{
  "balance_loss": 0.00306,
  "init_std_router": 0.00931,
  "vocab_size": 1313,
  "max_seq_len": 1024
}
Below are experts of layer 8 (counted from 0) of a mixture-of-experts language model. Rows are named router (the router's row for the expert), gate (a neuron's input weights, with its number), up (a neuron's input weights, with its number) and show model dimensions 0-127. Each number is 200 + 40 x the weight over its row's rms, rounded and kept within 0 to 999.
After each expert's rows: a language model's description of what the expert responds to. This comes from a sample of Wikipedia text that the model never trained on.

# expert 5
router,241,150,264,195,166,280,174,136,147,224,157,182,188,138,168,135,184,269,274,200,177,158,211,155,177,174,140,263,250,214,162,252,238,148,233,187,231,242,257,167,139,245,238,153,177,173,158,221,197,224,180,281,168,146,165,246,248,266,181,166,242,211,175,215,236,200,181,165,165,164,231,269,179,233,266,146,230,243,240,174,238,249,180,154,169,258,209,172,207,165,148,155,235,209,169,233,169,228,130,254,214,258,160,242,223,224,231,220,158,160,257,161,169,176,152,161,227,224,237,209,141,197,213,167,201,233,208,232
gate1,219,165,253,203,221,203,192,225,196,253,181,192,189,264,232,189,200,234,138,290,199,202,203,189,140,199,205,210,210,247,224,199,199,257,190,189,193,227,209,199,253,170,228,199,221,175,203,175,198,205,166,80,169,144,199,210,178,179,149,241,229,168,222,221,347,141,181,193,199,212,186,179,204,357,196,199,204,263,191,212,171,200,199,99,165,182,182,201,171,196,83,198,188,338,200,181,191,206,207,188,215,145,216,203,195,201,199,186,206,232,201,204,204,127,232,190,279,199,165,198,238,131,201,155,208,155,228,194
up1,200,131,199,201,188,241,303,190,238,211,194,191,176,268,229,211,204,232,321,204,207,173,207,158,206,230,308,28,197,202,201,213,164,200,206,224,200,204,200,205,213,240,194,228,168,227,171,191,214,193,203,198,232,222,101,164,188,192,223,204,181,198,187,203,201,210,195,192,239,193,181,193,219,328,209,135,216,165,182,241,198,190,189,159,264,163,200,163,200,194,221,185,204,199,206,54,206,314,138,185,209,196,189,201,204,198,265,150,203,200,200,195,162,188,242,198,211,202,202,182,224,190,200,169,264,197,118,188
gate2,181,198,162,196,169,213,194,206,198,147,175,203,227,194,205,154,236,302,186,195,56,179,191,147,239,153,168,182,258,190,227,184,240,197,201,161,222,200,112,203,160,187,194,198,199,292,196,199,224,199,199,207,101,206,141,243,188,202,209,156,137,199,202,202,246,199,194,199,207,177,251,206,210,269,235,204,195,187,212,105,187,148,249,198,208,182,222,200,188,192,191,271,134,173,248,236,203,173,219,201,268,200,135,241,203,209,197,222,193,225,200,224,194,245,203,233,333,236,137,214,246,229,201,344,202,212,244,187
up2,197,190,272,201,204,256,217,190,231,248,177,234,194,201,195,212,200,256,160,201,264,226,199,131,204,197,153,211,142,208,143,193,174,121,202,245,204,126,195,175,222,196,216,140,203,204,292,198,151,245,203,217,242,190,276,228,217,200,183,248,200,221,155,187,87,200,200,220,191,228,182,319,180,100,145,199,202,236,179,179,256,253,152,225,199,130,270,162,216,188,263,198,203,248,269,176,219,240,207,199,204,129,195,145,109,234,202,183,225,235,164,157,199,179,193,194,128,195,270,198,133,244,196,153,207,218,191,181
What it handles: Digits after the first in a number, chiefly the end of years such as 1988, 1940, 2007, plus table figures.

# expert 3
router,238,148,222,208,167,249,156,180,171,217,138,190,180,126,172,167,194,222,263,222,191,196,236,166,207,201,186,264,253,261,198,240,235,174,231,187,212,244,212,169,201,252,249,143,192,128,193,226,179,220,138,219,178,161,190,236,254,267,145,157,216,264,138,254,207,181,158,182,160,149,227,292,177,213,230,161,209,204,238,172,192,257,146,151,159,226,210,132,143,155,137,164,258,234,190,240,156,222,204,209,214,251,135,229,218,216,238,209,181,157,261,142,191,130,143,166,249,232,265,252,175,207,249,124,169,204,251,235
gate9,279,199,222,201,159,199,218,200,223,251,116,227,212,166,202,199,200,214,205,202,130,197,200,177,201,232,228,178,202,156,227,183,171,149,202,265,198,201,193,215,185,147,255,218,199,114,223,200,209,191,281,227,256,161,138,182,212,190,218,122,219,299,214,198,203,176,200,202,264,198,191,176,200,160,220,199,197,177,236,198,208,294,114,144,116,177,202,165,198,208,206,149,214,281,188,264,236,176,152,168,213,213,171,162,240,246,248,206,153,211,246,168,202,206,256,220,95,176,291,191,70,250,181,170,210,217,235,232
up9,215,141,195,136,200,173,226,183,180,199,215,199,214,143,226,205,244,187,196,209,174,198,198,175,292,191,267,252,210,237,198,187,206,193,199,67,205,182,201,199,230,198,146,200,202,281,216,273,190,136,221,188,186,198,200,195,279,158,227,264,208,199,213,197,208,97,219,187,83,218,225,223,210,254,166,183,207,241,193,235,231,199,152,172,200,216,228,199,202,48,204,226,191,195,207,202,193,323,237,204,196,258,213,201,146,187,159,200,206,196,185,225,200,159,163,175,240,214,189,207,189,154,196,203,157,78,258,169
gate10,288,158,316,230,207,235,210,190,199,245,193,120,182,202,187,213,191,215,184,176,231,220,191,209,182,161,207,198,190,181,158,189,93,249,139,195,196,215,207,199,200,143,200,200,200,226,209,228,194,201,191,344,166,200,185,146,258,198,212,200,250,201,174,225,168,205,188,200,211,139,208,248,205,203,285,235,151,199,212,187,169,215,158,193,175,334,182,208,200,202,227,210,210,219,116,192,193,184,150,205,193,200,264,200,249,206,209,216,207,194,202,217,227,176,242,136,239,198,175,197,121,156,204,223,362,205,144,158
up10,218,246,194,257,261,145,229,198,216,201,212,198,194,233,204,167,212,194,208,264,244,206,201,260,180,196,217,188,121,207,261,229,199,216,199,190,237,216,195,191,197,235,166,186,193,195,154,199,156,210,269,207,241,199,173,165,222,200,186,186,199,180,254,244,216,201,207,189,201,205,197,90,192,195,203,209,230,201,4,201,232,235,66,144,206,194,195,209,196,200,200,200,200,284,172,118,232,198,200,268,201,162,214,234,201,176,197,182,234,127,194,174,191,240,196,150,227,124,133,229,200,91,217,292,193,212,195,192
What it handles: First digit of a number or a space before one, mostly in tables of percentages, votes, census figures and dates, like 26.5%.

# expert 16
router,217,150,293,249,152,236,137,143,120,247,155,179,178,180,123,154,174,202,250,272,167,169,222,157,170,173,137,259,242,225,179,228,204,175,208,187,229,244,260,163,166,240,193,206,170,193,169,251,162,255,171,253,196,166,152,213,230,271,196,159,278,225,194,258,237,177,136,159,173,168,215,249,152,190,214,165,272,241,226,151,251,214,181,178,196,203,209,176,192,173,162,184,250,263,133,208,179,209,193,252,213,228,147,239,260,251,240,223,154,140,201,189,153,161,153,178,218,258,219,219,162,136,229,162,224,233,238,234
gate1,199,193,191,167,106,203,151,223,152,220,236,183,139,208,201,149,132,202,195,287,214,205,89,208,283,149,147,211,199,74,202,175,199,200,154,299,215,239,343,201,196,196,201,207,192,205,192,200,204,204,205,235,180,169,210,203,194,146,190,170,282,199,200,170,201,200,237,198,200,198,232,209,190,200,210,84,202,230,199,243,199,203,205,204,189,171,204,178,157,257,136,270,183,308,171,221,122,200,179,191,237,232,179,295,211,236,231,202,179,197,200,199,240,200,218,205,202,189,244,199,192,202,174,203,234,184,244,239
up1,210,193,237,205,266,231,232,186,202,230,228,171,261,142,225,183,196,149,201,199,193,196,250,82,204,145,236,190,205,201,166,216,270,108,254,213,227,185,200,202,204,179,176,197,182,227,144,209,162,137,190,172,325,201,170,208,223,234,167,297,153,203,201,200,191,199,141,170,207,191,142,208,201,127,197,203,211,245,263,112,175,240,198,228,134,206,200,198,175,121,199,210,205,144,201,193,266,212,199,259,203,166,202,75,215,207,204,231,279,255,204,171,205,171,193,191,124,193,117,199,201,196,140,191,206,250,217,201
gate2,197,201,222,193,179,164,190,189,136,257,155,211,191,200,200,195,243,220,150,248,166,196,231,218,118,196,241,105,194,178,273,241,219,110,221,200,185,201,215,72,242,178,126,212,181,191,226,197,248,202,175,223,196,232,183,202,248,296,203,200,191,201,204,238,193,175,222,197,185,115,258,158,200,173,150,87,142,206,129,131,209,224,166,218,203,219,244,294,269,183,209,246,184,273,197,203,218,199,199,233,182,169,169,202,172,244,164,219,202,151,250,179,255,193,179,107,199,146,192,193,194,237,251,250,210,218,167,196
up2,227,208,187,204,204,210,226,256,310,200,198,181,159,212,206,187,186,203,211,199,269,198,201,187,152,166,153,195,223,188,202,191,200,192,255,187,225,92,123,202,96,116,190,199,190,192,208,269,203,213,273,194,145,200,207,130,202,129,191,183,256,273,204,192,193,228,151,86,255,178,182,199,307,166,225,246,205,178,199,158,131,238,198,156,195,262,232,197,228,199,199,171,194,187,161,253,200,199,203,185,127,188,180,202,327,208,202,234,158,222,205,206,200,194,201,180,201,202,185,79,192,173,193,221,192,198,248,198
What it handles: Line-start dashes, pipes, colons and == heading markers in infobox lists, tables and section headings, such as - Starring, Family:, ===.

# expert 23
router,226,133,234,210,196,230,139,132,148,216,145,170,175,171,121,136,187,242,243,231,188,166,267,127,173,172,127,203,225,237,186,228,227,152,218,159,246,263,240,203,179,249,240,172,168,160,194,240,177,236,127,206,202,186,212,247,228,256,162,160,258,212,160,257,206,140,159,168,155,195,244,204,149,245,255,148,258,242,216,184,246,240,188,145,169,252,248,135,164,178,165,160,221,228,151,233,194,229,168,238,211,231,171,245,264,243,224,247,152,204,258,185,170,191,175,166,216,261,272,222,149,149,210,162,164,212,218,246
gate1,201,197,105,174,210,151,169,164,200,268,190,185,224,175,223,157,153,198,146,198,207,106,201,237,129,205,164,192,156,299,200,194,246,200,270,271,157,207,174,207,208,180,191,203,199,216,232,91,293,191,193,173,202,216,226,194,198,201,242,200,199,324,314,259,199,248,206,255,211,133,200,178,205,155,244,220,199,211,227,145,183,159,201,263,156,251,166,249,219,240,173,191,207,206,204,244,202,202,211,224,214,209,205,207,200,195,198,224,170,154,199,242,223,235,209,262,198,199,111,116,194,229,122,232,202,185,211,147
up1,192,208,140,202,217,201,182,202,184,174,210,165,194,123,151,200,200,194,181,211,130,187,122,172,194,305,179,198,202,201,181,200,250,164,255,201,200,183,137,200,235,179,194,238,194,198,199,198,232,167,186,201,193,244,200,193,202,241,196,254,193,245,213,198,180,193,232,217,204,143,195,196,116,193,339,213,282,355,228,168,107,219,181,230,205,263,191,245,211,235,202,199,201,122,202,313,201,208,239,140,202,199,197,198,201,199,198,214,102,184,216,215,260,270,207,202,194,125,201,196,203,128,232,222,220,197,243,182
gate2,201,200,221,214,199,189,207,128,89,201,233,174,203,191,272,187,190,192,193,207,192,158,108,195,171,136,148,216,205,182,272,191,213,190,182,258,200,187,222,212,214,225,133,137,155,208,250,214,282,200,182,195,140,201,199,196,186,220,196,236,243,204,267,226,220,144,205,248,169,177,213,203,283,100,224,145,183,189,336,199,175,161,189,239,173,229,163,188,189,202,149,246,210,170,252,295,190,211,256,239,198,207,201,194,188,183,192,116,200,169,134,210,246,194,199,167,213,203,205,199,200,250,277,209,169,202,319,171
up2,200,214,125,202,199,197,248,175,235,204,219,221,189,97,234,205,211,126,139,251,147,211,196,199,198,294,199,228,202,234,154,201,205,205,202,201,191,67,187,194,184,156,236,209,241,172,225,203,123,152,340,199,238,210,262,223,196,176,210,183,199,196,229,186,90,213,224,195,236,186,216,201,178,208,222,201,205,300,209,219,220,200,202,141,183,213,161,191,142,252,267,199,193,109,212,181,201,142,201,186,198,220,203,87,202,193,203,208,132,198,208,208,210,200,197,118,233,162,200,157,202,120,167,213,241,204,209,193
What it handles: Commas after names or clauses and the verbs was, is, were, became, been, as in Ritchie was born, New Richmond, Wisconsin.

# expert 8
router,211,128,300,221,203,253,162,175,132,200,179,178,226,162,145,157,193,199,241,233,184,160,209,152,219,132,206,214,260,246,168,266,205,183,223,157,251,217,220,187,188,209,260,140,166,138,195,246,210,211,186,213,173,193,149,266,227,213,167,217,246,222,125,220,238,148,140,208,142,180,232,190,180,220,234,177,232,231,200,183,229,252,154,212,162,263,252,172,153,152,173,215,258,223,149,245,161,229,157,198,291,201,170,231,212,267,219,222,178,122,273,182,146,140,164,214,234,215,265,261,140,131,215,150,180,224,202,228
gate0,205,172,197,225,246,198,238,166,105,215,198,197,237,193,74,132,249,194,200,188,193,165,164,203,209,189,192,169,152,160,188,213,196,272,149,224,220,195,227,234,170,203,218,228,197,119,177,173,202,199,194,160,147,251,198,229,269,194,201,191,160,199,203,236,249,277,169,214,197,185,208,191,229,221,184,249,121,209,206,200,323,219,165,161,43,210,198,201,243,200,256,239,167,219,182,237,186,174,201,184,195,266,192,205,283,119,196,115,153,140,160,222,184,194,274,170,175,252,198,203,176,209,212,227,218,237,204,223
up0,192,213,219,265,160,295,199,189,209,254,201,212,118,201,199,234,209,209,212,129,162,107,222,221,261,204,172,200,159,254,268,198,203,173,185,190,168,204,241,180,172,222,195,135,180,219,200,263,243,196,212,258,153,178,205,280,186,208,204,184,178,203,231,217,149,112,177,244,189,299,197,199,167,90,184,152,171,181,189,228,266,191,193,199,200,107,185,172,290,189,177,209,193,230,90,202,184,233,207,189,248,186,199,264,216,241,188,195,157,263,207,197,223,216,267,217,212,235,179,192,231,176,222,318,192,217,190,181
gate1,192,181,213,241,260,224,205,170,142,212,199,228,201,206,192,195,224,244,198,209,262,198,155,224,135,209,232,199,195,207,107,119,177,200,198,112,231,207,231,207,236,183,253,213,270,229,171,154,137,290,131,190,168,179,184,175,111,207,302,199,149,166,177,114,256,182,168,171,234,244,208,152,180,169,214,279,274,286,181,198,191,228,193,200,200,274,215,155,195,251,174,199,219,226,249,275,203,139,268,236,211,152,171,295,205,198,241,199,219,180,232,201,194,155,244,194,181,168,137,190,202,208,222,156,201,176,201,189
up1,254,201,247,214,195,179,222,197,210,244,206,159,268,185,263,199,187,186,196,334,188,225,200,230,234,269,207,163,165,202,223,201,200,224,248,199,195,204,204,210,243,258,193,220,229,141,193,165,203,197,192,185,200,106,189,210,127,189,222,196,93,198,255,220,202,207,248,202,150,220,246,283,182,128,192,192,178,175,226,200,249,140,207,175,208,110,190,193,187,181,106,199,260,227,144,96,145,200,222,131,180,268,197,224,193,223,250,101,217,209,219,97,201,199,136,198,175,190,210,198,208,199,213,226,154,192,155,200
What it handles: The piece at and similar t-pieces inside words, often before -or, -ary, -ics, as in mandatory, informatics, theaters, Saturn.

# expert 19
router,220,173,240,242,137,236,207,143,118,255,162,172,191,163,197,178,164,273,297,231,155,127,226,165,163,159,139,208,211,225,173,210,219,165,229,169,250,214,228,144,209,207,250,151,157,187,131,221,150,240,176,312,172,145,178,234,257,238,163,182,188,245,139,243,225,189,143,206,156,141,191,225,134,237,249,159,219,252,229,187,239,234,153,171,143,238,234,169,200,204,147,210,194,246,175,212,135,222,190,213,251,287,174,254,224,200,253,242,162,166,211,134,195,178,155,226,230,209,238,246,199,166,221,181,204,211,225,213
gate0,179,243,269,66,229,195,224,173,191,189,198,240,193,181,169,203,195,195,161,202,156,195,272,179,218,205,205,231,209,182,249,206,167,198,200,206,209,216,205,189,174,201,196,196,188,222,175,205,224,186,234,217,222,187,152,282,195,182,179,154,175,176,209,231,205,272,165,194,184,201,247,207,182,199,149,234,173,193,128,240,198,187,147,217,205,188,217,207,202,195,200,218,222,254,233,197,177,119,119,216,195,175,154,264,123,244,173,201,136,208,248,218,200,208,208,196,273,190,387,220,226,147,327,120,226,197,120,170
up0,196,208,161,195,142,238,273,196,259,311,182,239,216,175,222,208,199,201,184,125,203,229,199,95,208,160,206,200,256,199,213,218,172,238,190,172,242,163,187,212,189,177,164,195,243,199,169,129,186,201,233,320,218,200,262,181,153,200,209,200,223,141,196,166,200,195,196,208,169,295,282,58,221,159,199,176,251,196,171,223,322,245,277,125,212,257,216,210,163,177,191,197,156,208,217,157,184,196,200,215,186,209,192,225,191,195,204,223,193,117,152,194,141,204,207,203,181,210,243,235,197,181,159,188,203,186,233,254
gate1,189,227,217,132,212,189,226,212,202,214,181,137,228,271,193,217,188,209,247,206,254,111,133,198,199,315,258,253,207,214,200,206,253,199,191,185,155,266,341,179,192,199,147,183,196,203,176,219,249,216,177,90,228,150,204,219,218,180,207,193,185,219,200,199,194,192,218,184,132,217,186,205,303,221,155,209,203,203,173,222,195,191,158,261,161,195,164,192,162,230,116,245,197,151,101,259,191,195,212,218,183,163,221,152,210,192,223,196,191,235,251,202,184,191,206,161,199,198,162,256,163,277,128,148,146,181,260,241
up1,210,197,189,175,182,201,204,160,196,198,197,177,108,189,232,234,197,252,182,202,188,192,279,205,102,112,206,202,200,204,214,205,195,184,152,290,193,142,166,251,214,179,260,168,220,217,245,243,208,130,214,239,192,152,194,204,226,185,228,193,233,209,211,202,220,202,106,191,223,292,188,202,142,130,208,208,217,220,199,204,239,241,200,230,205,189,238,196,235,204,206,198,110,249,270,199,293,191,157,201,111,199,202,245,233,180,204,193,190,248,214,147,204,125,196,161,158,307,141,222,163,114,217,144,294,171,200,205
What it handles: Vowel-consonant pieces right after a word's first letter, like en, on, im, as in Donald, penalty, animated, Paulo.

# expert 13
router,234,128,304,231,200,225,155,120,214,241,169,171,183,185,127,179,170,291,256,216,191,156,226,175,170,159,162,227,247,221,215,236,222,128,212,183,204,230,196,171,161,230,207,128,163,122,176,182,177,223,180,276,150,164,166,227,248,208,172,213,214,276,180,252,198,190,152,161,160,176,224,251,200,175,237,174,211,257,241,158,265,258,163,169,177,233,232,202,173,157,157,163,205,246,151,229,157,222,150,198,231,261,161,255,220,239,237,207,173,178,235,180,190,157,134,148,239,268,244,249,177,169,225,150,194,242,260,236
gate0,194,209,147,158,200,194,215,199,228,220,198,175,162,199,180,196,232,164,197,236,203,245,177,135,202,113,145,214,163,201,192,248,200,112,231,177,205,135,136,144,144,194,263,217,192,204,200,220,180,184,332,237,124,176,151,193,168,200,189,218,214,197,201,191,223,201,214,289,200,180,180,226,197,244,243,204,158,207,284,200,219,254,258,141,154,349,232,210,200,205,184,245,196,192,205,229,213,269,206,176,274,202,206,169,215,197,243,188,180,172,181,191,115,175,214,196,229,162,183,176,200,205,145,90,218,174,288,210
up0,240,170,144,209,202,241,254,226,169,198,255,276,196,199,169,201,155,196,276,207,188,201,166,96,313,238,206,195,162,178,210,199,190,196,233,212,190,204,149,194,200,254,183,155,200,178,193,189,247,296,236,174,218,119,185,232,206,194,185,130,262,105,197,170,197,237,182,212,186,198,185,205,231,214,165,210,137,268,183,219,285,212,214,190,173,205,189,227,190,201,200,295,180,342,207,167,90,171,262,164,205,184,208,236,231,140,201,199,200,219,188,230,194,203,210,135,253,165,184,184,199,209,179,159,199,247,245,235
gate1,200,199,201,230,215,208,163,175,205,197,205,178,321,200,205,194,198,197,211,231,203,248,196,231,201,222,198,205,260,222,201,210,210,160,257,209,151,267,204,226,199,269,202,212,62,236,161,148,185,207,194,198,193,208,145,137,193,187,186,195,233,204,201,216,223,175,195,112,254,209,90,175,162,213,214,152,147,193,254,205,217,203,200,211,220,95,202,232,202,169,206,201,215,158,226,215,204,267,188,206,182,153,200,215,237,230,282,179,159,236,248,247,230,196,134,187,286,79,199,191,201,234,147,128,97,200,240,162
up1,208,243,191,206,200,216,195,192,176,233,201,120,303,182,136,201,208,189,185,84,151,234,196,192,206,211,103,190,285,315,260,238,198,161,198,191,204,231,177,139,173,269,206,224,219,206,210,194,177,242,204,260,193,195,207,229,172,199,176,197,274,152,221,199,166,229,179,247,195,213,216,173,201,159,217,235,132,146,200,208,124,187,240,180,230,199,195,176,192,185,172,258,207,265,213,181,216,174,220,224,203,223,169,194,258,299,133,218,157,199,164,275,186,196,179,238,251,201,138,245,251,202,86,147,226,229,172,190
What it handles: Inner and final pieces of proper names of people and places, as in Monte Carlo, Marcelo, Dundee, Strathclyde.

# expert 11
router,216,180,256,233,182,289,166,167,148,202,153,211,195,155,141,144,146,231,269,269,206,167,248,136,208,204,142,237,240,218,160,232,215,143,231,164,250,235,261,175,164,196,246,161,196,169,178,213,137,201,158,217,176,126,140,275,203,232,162,148,251,253,193,232,225,159,183,151,183,166,251,243,176,237,209,150,220,212,203,155,240,231,194,184,162,250,233,195,181,200,161,151,216,227,161,214,160,205,159,236,227,271,170,255,226,235,226,208,171,142,268,157,170,199,182,131,225,245,270,284,174,189,226,172,165,224,269,246
gate0,191,148,265,206,124,195,202,204,206,200,192,218,194,162,159,157,154,224,198,287,190,259,222,126,202,192,252,163,199,201,182,240,208,179,313,171,245,264,252,200,212,204,210,200,195,207,200,201,163,162,168,178,157,196,246,200,152,207,195,233,215,198,184,94,269,206,198,196,216,296,186,142,161,202,198,193,259,237,198,136,189,190,228,210,185,204,255,156,204,204,193,190,174,220,100,202,214,310,200,253,199,216,199,298,253,213,201,156,263,102,212,200,203,196,224,281,200,259,199,258,151,194,171,181,225,210,275,188
up0,217,270,227,215,204,206,210,199,226,206,238,128,192,196,201,186,197,163,162,168,145,143,242,189,202,207,136,221,209,264,202,160,198,155,119,160,121,224,75,199,183,157,203,199,203,165,205,173,259,253,174,223,270,248,163,181,200,180,249,178,167,272,204,228,122,155,210,224,151,100,181,262,198,195,201,196,133,120,153,262,267,183,194,194,205,200,193,235,209,209,269,201,257,203,205,218,183,144,184,221,213,210,200,154,209,220,201,142,186,220,210,199,181,212,201,201,276,109,201,193,295,208,292,203,134,184,204,199
gate1,195,191,201,309,130,246,208,185,138,221,212,186,200,199,194,184,124,200,172,230,223,252,164,199,220,201,198,183,233,200,221,202,185,125,143,204,174,230,156,135,165,196,208,162,200,274,160,194,198,314,185,197,233,200,236,232,253,196,137,123,208,180,207,208,200,195,168,203,227,166,202,193,192,131,200,199,205,200,203,98,97,343,178,202,203,218,274,200,171,234,260,244,188,238,139,204,206,198,156,193,204,215,164,264,305,204,274,193,211,199,248,204,201,201,203,228,161,208,262,214,213,198,213,203,151,209,199,275
up1,197,239,146,212,208,220,177,151,228,196,199,210,187,97,182,203,240,197,175,241,115,172,201,214,177,197,196,199,200,241,258,205,232,196,200,211,244,157,165,246,190,194,338,209,179,191,227,200,214,201,224,191,186,189,213,199,215,223,223,192,247,206,195,249,64,192,199,160,193,179,121,108,197,226,205,190,197,201,214,254,229,200,200,227,193,210,242,202,165,219,199,179,179,130,230,222,202,212,272,216,238,173,199,190,199,193,230,241,127,159,202,272,197,203,114,202,205,193,119,25,193,139,232,214,203,246,240,141
What it handles: Subject pronouns, to, and, that, which and who opening clauses in narrative prose, like she tries, which was, he collaborated.

# expert 6
router,275,165,236,240,196,227,183,141,184,192,174,152,167,119,158,151,191,236,218,244,207,180,245,181,192,205,188,229,274,260,161,281,265,149,234,147,237,221,220,176,142,234,230,201,184,188,201,249,159,204,172,235,136,158,173,215,191,224,185,166,196,264,149,219,171,156,191,178,143,173,250,214,204,234,260,147,251,211,260,122,248,264,183,143,136,270,222,141,173,163,169,176,179,203,161,202,136,248,148,236,206,248,182,229,260,230,249,232,191,153,227,196,163,158,191,206,213,233,269,259,124,157,214,180,197,236,222,255
gate1,181,121,192,182,179,209,216,102,218,199,209,253,197,228,244,203,221,210,195,226,201,196,150,210,183,194,222,215,200,133,204,198,208,219,190,164,244,195,142,173,137,192,201,174,200,193,253,228,295,124,160,146,200,164,190,238,242,210,186,198,210,204,184,212,203,170,103,197,207,212,198,186,150,140,186,339,227,137,239,228,246,226,205,170,206,189,231,123,154,194,257,152,164,173,200,202,212,202,209,271,188,267,258,199,235,291,245,201,193,187,220,176,246,238,185,224,151,204,208,188,73,153,232,198,123,132,251,238
up1,220,231,225,208,207,201,183,310,174,200,190,176,228,229,190,206,165,200,208,179,185,201,262,200,175,182,175,145,122,147,276,221,190,269,151,225,200,191,221,207,193,114,196,205,197,268,200,230,188,200,133,186,226,207,238,199,130,201,189,199,187,292,199,140,185,197,192,189,166,198,200,172,198,178,273,169,182,189,203,187,204,283,188,181,196,197,220,282,190,171,188,208,239,216,95,200,213,229,234,228,148,372,201,216,186,205,236,139,198,173,226,164,247,304,189,238,198,216,167,176,202,252,194,257,195,167,285,143
gate2,264,174,262,146,192,209,244,193,250,198,172,316,176,200,218,232,297,175,214,217,207,216,190,93,135,192,200,150,208,171,157,236,161,229,203,199,207,200,133,154,245,227,218,224,217,196,190,160,205,189,202,205,260,201,177,221,209,198,204,249,181,208,190,196,127,193,199,222,205,227,200,224,112,195,191,202,225,268,175,115,242,207,164,299,268,127,251,181,242,179,182,197,204,185,165,203,109,222,143,206,218,147,142,161,195,208,213,279,188,161,221,260,199,137,235,109,207,263,210,244,175,195,190,172,256,210,243,183
up2,201,195,186,210,204,175,165,156,201,205,181,194,208,270,194,217,140,195,143,170,240,201,196,177,217,268,197,174,195,191,175,124,148,249,239,199,223,202,309,187,231,208,203,122,182,202,198,103,165,215,94,309,283,171,274,244,226,180,201,266,203,207,204,200,301,238,195,218,142,196,203,198,171,285,154,160,171,163,169,232,150,122,176,255,191,291,216,211,201,232,213,143,231,224,127,202,224,192,235,187,191,176,213,198,188,218,190,263,193,204,174,202,169,170,216,221,238,209,212,219,103,205,132,213,209,203,181,178
What it handles: Word-final suffixes ending in s, chiefly plural and verb endings like -s, -es, -ers, -ies, -ations, as in bytes, characters, applies.

# expert 22
router,249,186,220,219,132,212,174,156,150,255,171,156,198,165,180,145,218,241,225,215,196,123,253,160,157,188,128,242,279,236,176,214,220,179,195,162,249,210,234,186,179,261,257,168,158,146,161,217,213,224,151,233,193,151,148,271,241,261,132,205,214,241,181,213,263,189,205,189,191,157,241,241,155,222,231,169,222,233,223,138,222,215,133,193,145,233,255,157,148,197,176,177,209,225,166,221,127,228,182,292,221,237,142,237,264,248,281,252,169,151,253,185,175,146,169,191,226,245,241,209,164,189,237,175,170,231,261,170
gate0,250,209,201,215,134,201,181,200,210,233,207,232,260,172,208,195,247,190,201,200,202,222,199,203,177,155,225,196,184,202,126,187,233,146,200,262,193,198,205,151,209,167,190,201,206,200,187,197,210,219,204,110,167,315,142,180,188,210,217,125,200,337,187,227,194,12,267,174,208,216,235,239,199,215,220,222,206,196,202,205,206,199,174,228,200,235,195,264,190,95,180,161,273,213,200,166,128,203,207,154,216,228,246,119,195,160,252,152,220,202,198,222,217,138,207,201,197,184,192,194,217,163,147,235,196,165,283,209
up0,168,208,208,203,135,195,205,210,201,268,227,330,261,234,204,169,228,186,200,195,103,225,196,199,167,168,156,164,201,190,173,200,202,214,183,210,194,202,290,135,174,281,201,197,301,185,253,178,200,187,126,205,200,301,255,245,147,162,212,203,158,202,212,195,222,167,194,201,239,243,273,164,172,162,228,225,200,221,193,214,235,200,170,223,242,198,165,151,163,133,170,216,200,258,199,160,210,190,156,195,200,146,210,253,193,183,259,262,189,168,187,217,116,230,201,308,201,217,126,192,207,155,121,137,161,188,183,197
gate1,176,218,200,178,203,246,179,128,173,109,219,212,151,185,219,198,231,215,209,239,267,188,207,144,215,168,178,132,230,221,196,227,219,187,194,259,178,200,206,147,220,169,225,201,145,226,185,195,206,157,255,259,214,210,188,191,175,194,206,212,172,253,166,257,216,216,215,286,193,200,160,189,207,183,321,172,231,103,276,166,233,180,189,100,200,193,92,179,165,143,231,198,172,137,133,187,224,236,200,198,206,236,198,185,235,201,209,208,156,248,202,168,200,182,232,197,168,197,231,210,252,156,362,199,262,191,163,159
up1,229,214,197,216,203,213,182,158,211,122,199,200,187,163,186,227,208,222,207,222,202,229,205,220,204,251,236,189,236,244,199,202,174,182,240,201,109,236,191,192,181,172,75,219,223,108,199,178,177,229,202,150,171,227,185,197,187,140,290,210,202,210,180,161,112,194,327,194,203,235,144,190,202,275,196,172,198,217,198,113,252,230,198,197,288,184,287,219,214,187,225,156,144,199,167,183,164,245,221,215,158,112,205,181,266,282,203,191,221,77,193,198,209,191,160,202,211,187,222,190,197,187,151,283,224,195,182,229
What it handles: Split-off word-initial vowels, mostly capitals A, O, E, I, U in names, like Agency, Avenue, Ocean, Oxford, Evangelistar.